config.yaml
d_model: 320
router_noise: 0.3
head_dim: 64
norm_place: "pre"
tie_embeddings: true
init: "uniform"
warmup_steps: 200
final_lr_fraction: 0.0
seq_len: 512
dataset: "wikipedia_en"
Below are experts of layer 4 (counted from 0) of a mixture-of-experts language model. Rows are named router (the router's row for the expert) and show model dimensions 64-127. Each number is 128 + 24 x the weight over its row's rms, rounded and kept within 0 to 255. Numbers have three digits each.
After each expert's rows: a language model's description of what the expert responds to; "comes before" lists some tokens at least twice as common just after its tokens as in all text. This comes from a sample of Wikipedia text that the model never trained on. Tokens count by the router's weight.

# expert 8
router:137079112104122115128127147105165094146131092118141111169100115108119182179097138143173099110127098074174163131162128136091155120079158118162089120133137126131134162160140121135106097160094154
It responds to: Function words opening a complement or clause, mainly as, that, to, plus where, which, when, as in considered as, suggests that.
comes before: " the", " a", " well", " he", " it", " they"

# expert 47
router:117114153108122176152141164141117103129150133175131131120097109137134127055155155172149122106128127125178127124120101139143136116149130120113110133138131106154128113113117132106144131160102118
It responds to: Word-final pieces er, ers, ian, ians, ts, els that end nouns and names, as in Croatian, funnels, shifts, Hershey.
comes before: ",", " and", ".", " (", " of", "'"

# expert 42
router:141158124106124104156164117098120082109121139143101116110116128159127113156141118139099164133138121144146120084108164122121128132126107077147088170160089090143138096130145116169128102104110122
It responds to: Pipe characters separating table cells, especially at row ends and in election, filmography and league tables, plus semicolons in lists.
comes before: "\n", " ", " %", " Votes", " ±%", " Set"

# expert 46
router:149157129106079124147174170109124111137147180116122140091187172095137110106120121148090106088122113122084168113145123094107152156114116091138134118123105098117126124114151109094117143130143096
It responds to: Colons after field labels in infoboxes and taxonomy lists, such as Class: Aves, Elevation:, Written by:, Chinese:.
comes before: " ", " UTC", " Animalia", " C", " P", " United"

# expert 35
router:097131112104139127138140138099139128110147106109170155112144124135114093152140126111120104120095123076101088089144081144121088100146156088147117127123146114154127150082086123094142148133137164
It responds to: Country, state and region names or their final pieces, such as United States, India, South Korea, and the -ia of Nigeria or Bahia.
comes before: ",", ".", " |", " States", "\n", " and"

# expert 11
router:140118113103148186170135151143136130160150149123098124136161137146144146130144143090086102108125116162146105098165166115132145094169114128120163103132137119166118146137100128093104107182132112
It responds to: The apostrophe and the s of possessives, as in Men's, Parkinson's, tourist's, plus sentence-initial The, His, Her.
comes before: "s", "t", " first", " mother", "):", " degree"

# expert 19
router:136123108113124136141088134140165142094170140177098101084117146092150138107094083134109102120110119144099100105104085172125128131099119125087076101118117124130107092114160140099116139159134133
It responds to: Capitalized nouns in titles, offices, degrees and bodies, such as Master of Public Administration, Vice-president, Minister, Court, Best Film.
comes before: " of", ":", " Minister", " for", " in", " Places"

# expert 56
router:120114144151124116126112067139130101143129097105106159160099151150120154167140134100089149113099176151169137135128150123120135111159135101133156152101163130143150118124107110154153105127126113
It responds to: Opening parentheses after a name, often before an acronym or gloss, plus slashes and dashes, as in Associations (UEFA), and/or, 2011/12.
comes before: "1", "2", "born", "a", "A", "M"

# expert 21
router:157110111099185150129092127144103093160104150128104135101167144121144138130121154125146163115121116122089161134107123109094134114123146090165129152087138146142071159117109105087147111195108104
It responds to: Word-final suffixes, mostly plural s after nouns like hundreds, banks, isopods, plus ordinal endings st, th, rd as in 19th.
comes before: ",", ".", " and", " of", " century", " were"

# expert 38
router:134124133118161128134098144158090158149149151142155131072101113077095102118071154165149187112114109091146163163116087122125124068114127164163116127100126129086115175120103131117118109130146110
It responds to: Single digits inside years, dates, codes and measurements, especially the last digit of a year, plus units like BC, mm, metres.
comes before: ",", "–", ")", " |", ".", "°"

# expert 24
router:108128136106154126173091162121119151157145134098116157163147161119098114136143141090100155110127153114126114101080130127151088153164143128089156151157144087135101139084193101116140121112154103
It responds to: The digit 0 inside four-digit numbers, mostly the second digit of years like 2023, 2015, plus 300, 200.
comes before: "1", "0", "2", "8", "7", "6"

# expert 32
router:108151144090133157110128130163134153134135098121100096112096141146131135162087144143106142158124129145083155100137170153136158133138107112149064142155143122120113123130136121173132091121132114
It responds to: Pipe separators, line breaks and opening quotation marks in tables, discographies and lists, such as | between chronology albums and opening " before titles.
comes before: " ", "\n", "The", " \"", "S", "D"

# expert 51
router:058097146108124106100134107102149129115143154122123102128119107102145137106105119115147105108151130105133153133149160138171137108101181153152141114080159166138130167136119133185119108071128103
It responds to: Forms of be and have, modals' complements, not and also after subjects or to: was, were, is, have, been, be.
comes before: " been", " a", " not", " be", " used", " also"

# expert 22
router:127130147142114120182128149135150131113135112110163139094130174098092127158157123094126146139149114119130098123120059092103113106177145129151131144121119117148092126144124126136125120077142160
It responds to: Country names and pieces of foreign personal or place names, often in table cells, such as Japan, China, Hong, -ić, -ova.
comes before: " |", ",", " (", "jan", "ia", "i"

# expert 23
router:144146082143097159152208120134110094139110092120092079168136165114129099153165112105103132176132132135147108076182111114138142153160160125087101141131094097145108130157143138139125138082129142
It responds to: The first digit of a number in running text, tables and dates, as in season 7, June 1, 2022, 6–4.
comes before: "0", ",", "–", "9", "5", " |"

# expert 31
router:121135137162136148104097126111149149133146099124111088138104087150145116108089102165158148132135129146131130129105173127083133176110149170154153145126112150118157142128098116144125165088147143
It responds to: Suffixes ly, ate, ated, ating and participles like born, died, based, completed, as in rated, Ultimately, alternatively, established.
comes before: " in", " on", " to", " by", " from", " with"

# expert 16
router:107117141145115106118169084129123104129160101125159172073089127109122109159123159147082167088116131162144191119153162155097159111106154099147130127109151144135121129094157120119126134131131135
It responds to: Commas, semicolons, colons, dashes and closing quote-punctuation ending clauses mid-sentence in prose and lists, e.g. Note:, nodes;, praised the set,.
comes before: " and", "\n", " but", " \"", " the", " which"

# expert 28
router:133151084113119099131151110091112103163146088148148112121133097087066152168114154091094105128115122149148153151125099175137130080093141118147128116118163134126117119101120119149116109114155128
It responds to: Periods ending sentences in prose, including ")." and quoted ".", usually after nouns like site, families, abandoned.
comes before: "\n", " The", " He", " In", " It", " This"

# expert 10
router:076131145117110091118122093087178139110169142151109123076132114085137166112115096146179112152151141091106155130152138138130118162090185110134135125111138162125108150135175166156134146088107149
It responds to: Words introducing names or examples, such as known, also, such as, including, called, often opening species articles like also known as.
comes before: " as", " to", " in", " for", " by", " the"

# expert 34
router:131132155104151095132116118156160118096134119128118112097105112113117114120141145180123108119128128104174140116079098114135111160157119167118146128122127148149150155102110122135152147139115139
It responds to: Competition verbs like won, defeated, ended, finished, medal, plus mid-word pieces after short stems like sw-ift, h-alls, sp-ell.
comes before: " the", " in", " to", "ing", " at", " a"

# expert 53
router:153150138161122122143218107102142081142110052105076152131098151126161101165169116157153160175127092136174093148127111107141127136154113122124163165124083131154141148136169136136124153125108096
It responds to: A lone space token in tables and lists, usually before a number, as in W 19–6, | 1961, Harlan, 1825.
comes before: "1", "2", " |", "3", "5", "4"

# expert 30
router:165125164137111155099120147148095158146108109160120158092107147144144141142143140111106138118128086101123121080134155112105119082165135143127146136113114110117116121136113128138133096155142111
It responds to: Capital letters in the middle of abbreviations and codes, such as the S of U.S., the D of QLDS, the H of C13H18.
comes before: ".", ")", "I", "E", "D", "O"

# expert 44
router:129080125113154136143163141119164142101170107131108136087093126091140077119124103145123133177101112133100115071094091143087102106151114125149121098095125090113090107104108108101126138157179141
It responds to: Head nouns of proper names for institutions, places and events, such as University, School, League, County, Cup, Park.
comes before: ",", " |", " (", " of", ".", " in"

# expert 26
router:137108105100170107145174157144166142115139152152115121082156086119098135089131137155173147122152152133081087065095107141113147118113090125107098085134124146131106137130118121101140137111119152
It responds to: Field labels and structure in infoboxes and tables, such as Website, Senior career, Scientific classification, the = title marker, and |---| rows.
comes before: "\n", ":", " information", " classification", " career", " details"

# expert 43
router:146121056098157130128153159120105143123151153117137134134167136113126147090115120087133124125129121107103183067106115124170153127111159119110095118129133109097143088165132122126138127102141139
It responds to: Single digits inside coordinates and years, alongside degree, minute and second marks, as in 36°50′36″N, 1960, 1934.
comes before: "′", "″", "5", "3", "4", "7"

# expert 33
router:149099136131114113131114147155146074134162095127141123140137129135121150153103139159151177124133125136078139171126094156096117104118101086071083108112147144105106091112139138164137094155153180
It responds to: The prepositions of and for, sometimes among or at, after titles and nouns: Secretary of State, one of, Known for.
comes before: " the", " Representatives", " birth", " his", " a", " Historic"

# expert 40
router:123099129156141109146118151133117123162114151130107125142098164113101152116123101121143153128108137143101131112097156101125143162136152153141121110137126116135148063141105127140122156099096166
It responds to: Month names and the dashes between dates in schedules and tables, such as 13 May, on February 7, 23 July – 3 August.
comes before: " ", "2", " @", " second", " January", " –"

# expert 17
router:143131087135108141127111122155136122103135142116130172126174177096108166108154121089137118128145144130109077129151105102160124169147162150140116119088120094127073129162158145127138129152141099
It responds to: Digits and "sq" inside parenthetical unit conversions and infobox figures, such as (668 sq mi), km^{2}, (9.3 mi).
comes before: "0", " mi", "}", ".", ")", " ft"

# expert 36
router:131148122100122132140152117112149145134120139138135152154069117148129142100149123123119142125138168109108096132162143157183087110115133100100159113124150162127102129144144137123124183146109106
It responds to: Paragraph line breaks before new sections or paragraphs, often ahead of == headings, plus table separator rows and heading marks.
comes before: "==", "===", "\n", "The", "In", "|"

# expert 48
router:126112109120133175130104064099115158086099116170190111087104120160159078083135128092127093134121171142150119069066113125113120130128108138173094131115143147110137106124095119180124168125108132
It responds to: Vowel-plus-consonant endings after a word's first letter, such as ure, ail, ame, ire, ash, in sure, Sailing, Fire.
comes before: " of", ",", " and", "y", "ing", "\""

# expert 27
router:153116138117132143153118146130125133154135138134134161144164103142137106119149160111109136119115109088102116126125115119098127097131138142149171125117142130154120104109100141156117131173145150
It responds to: Endings y, ah, a, ay in personal and place names, especially Arabic or South Asian ones and English nicknames: Jawahar, Kandahar, Ricky.
comes before: " |", ",", "ç", "u", " (", "%"

# expert 58
router:139100138166141099137145125130111091140123111121138118153123119122109074144083111161144147168130114142151061127109118109155101138152078139134151145151076114142131122136155118134115176147149133
It responds to: Standalone space tokens preceding numbers, typically after route codes or names, such as US 13, SR 24, Tour 2011.
comes before: "1", "2", "3", " |", "4", "5"

# expert 41
router:127095144116096113123097152163170102110171128145166113107143091159114162158119139149147157155123143117094194172134069150120132113099108094086089104104153157088105111137114117108147106116145156
It responds to: The word of after a noun in phrases like loss of, variety of, end of, Republic of, and in titles.
comes before: " the", " a", " his", " its", " their", " this"

# expert 4
router:120098125124153097156117155139108071122135140142143134076148114125106131103146063112123188088115136104147127151113134124163131133141089119166130131141124086139145113139128123151122119105152119
It responds to: Pipe separators in wiki tables after numeric cells, especially sports statistics and election results, like 58 | or 17 |.
comes before: " ", "\n", " —", " −", " +", " —;"

# expert 55
router:114146143083105180157121138142126137144143157109094149166136161123095070119157102096144123148127125071093125109155079118180149154139152150100148112154098112131149158157157118124106140082156091
It responds to: Digits, often line- or cell-initial, giving ranks, track numbers and dates in tables and lists, such as "| 5 |", "12", "25 February".
comes before: " |", "0", "9", ".", "4", "8"

# expert 59
router:115111132095144124118090138094141083105128151101145124136149079114100155171097154162187174159137127149127141129087102155099136115118126115156120130149162131137082106116119108160157128132118144
It responds to: Spatial prepositions and directions in geographic descriptions, such as 10 km from, between, along, around, south, over.
comes before: " the", " a", "west", " of", " to", " its"

# expert 45
router:126181148163151151145136102094129147106153139151082126145122101146116119106128148141147160075142090139099098101106081117105113099125134105183155137140123150142136166106150144086118132132080118
It responds to: Endings of place and family names such as land, burg, ville, au, ne, de, ward, son: Aberdeen, Herne Bay, Beaudreau.
comes before: ",", " (", "'", " and", "o", "er"

# expert 25
router:116119151104080199130122132109158139097119150077112160150086100128113116138121147084146168116109139105112132157150114142089104113104080084147134143152157123077120140114128121099116133110124178
It responds to: Latinate or foreign word-final pieces such as us, ae, que, os, ion, in names and terms like Palaeography, plaque, Internazionale, Corinthos.
comes before: ",", " of", " and", "ic", " (", "a"

# expert 29
router:114166123142092143112122142145112150138136153149123125148107137121138153085095162160128148120168111145096176123098173133126106167110123101115129103148125078131150151138142134164114127095136140
It responds to: Table pipes, list dashes and heading equals signs at the start of a line, plus line-opening words such as In, Born, Genus.
comes before: " ", " Party", " Year", " No", " List", " Preceded"

# expert 52
router:131152121089125145174099150103128128153160170105102170172158173118127120177162136072113164121123135110141148085106111175149108128136172147106118159125166098130102147086168122108160122112155131
It responds to: The digit 0 inside numbers, IDs, scores and years, like NP_000660, 2000 census, 5–0, 40 mph.
comes before: "0", " |", "1", "2", "%", "6"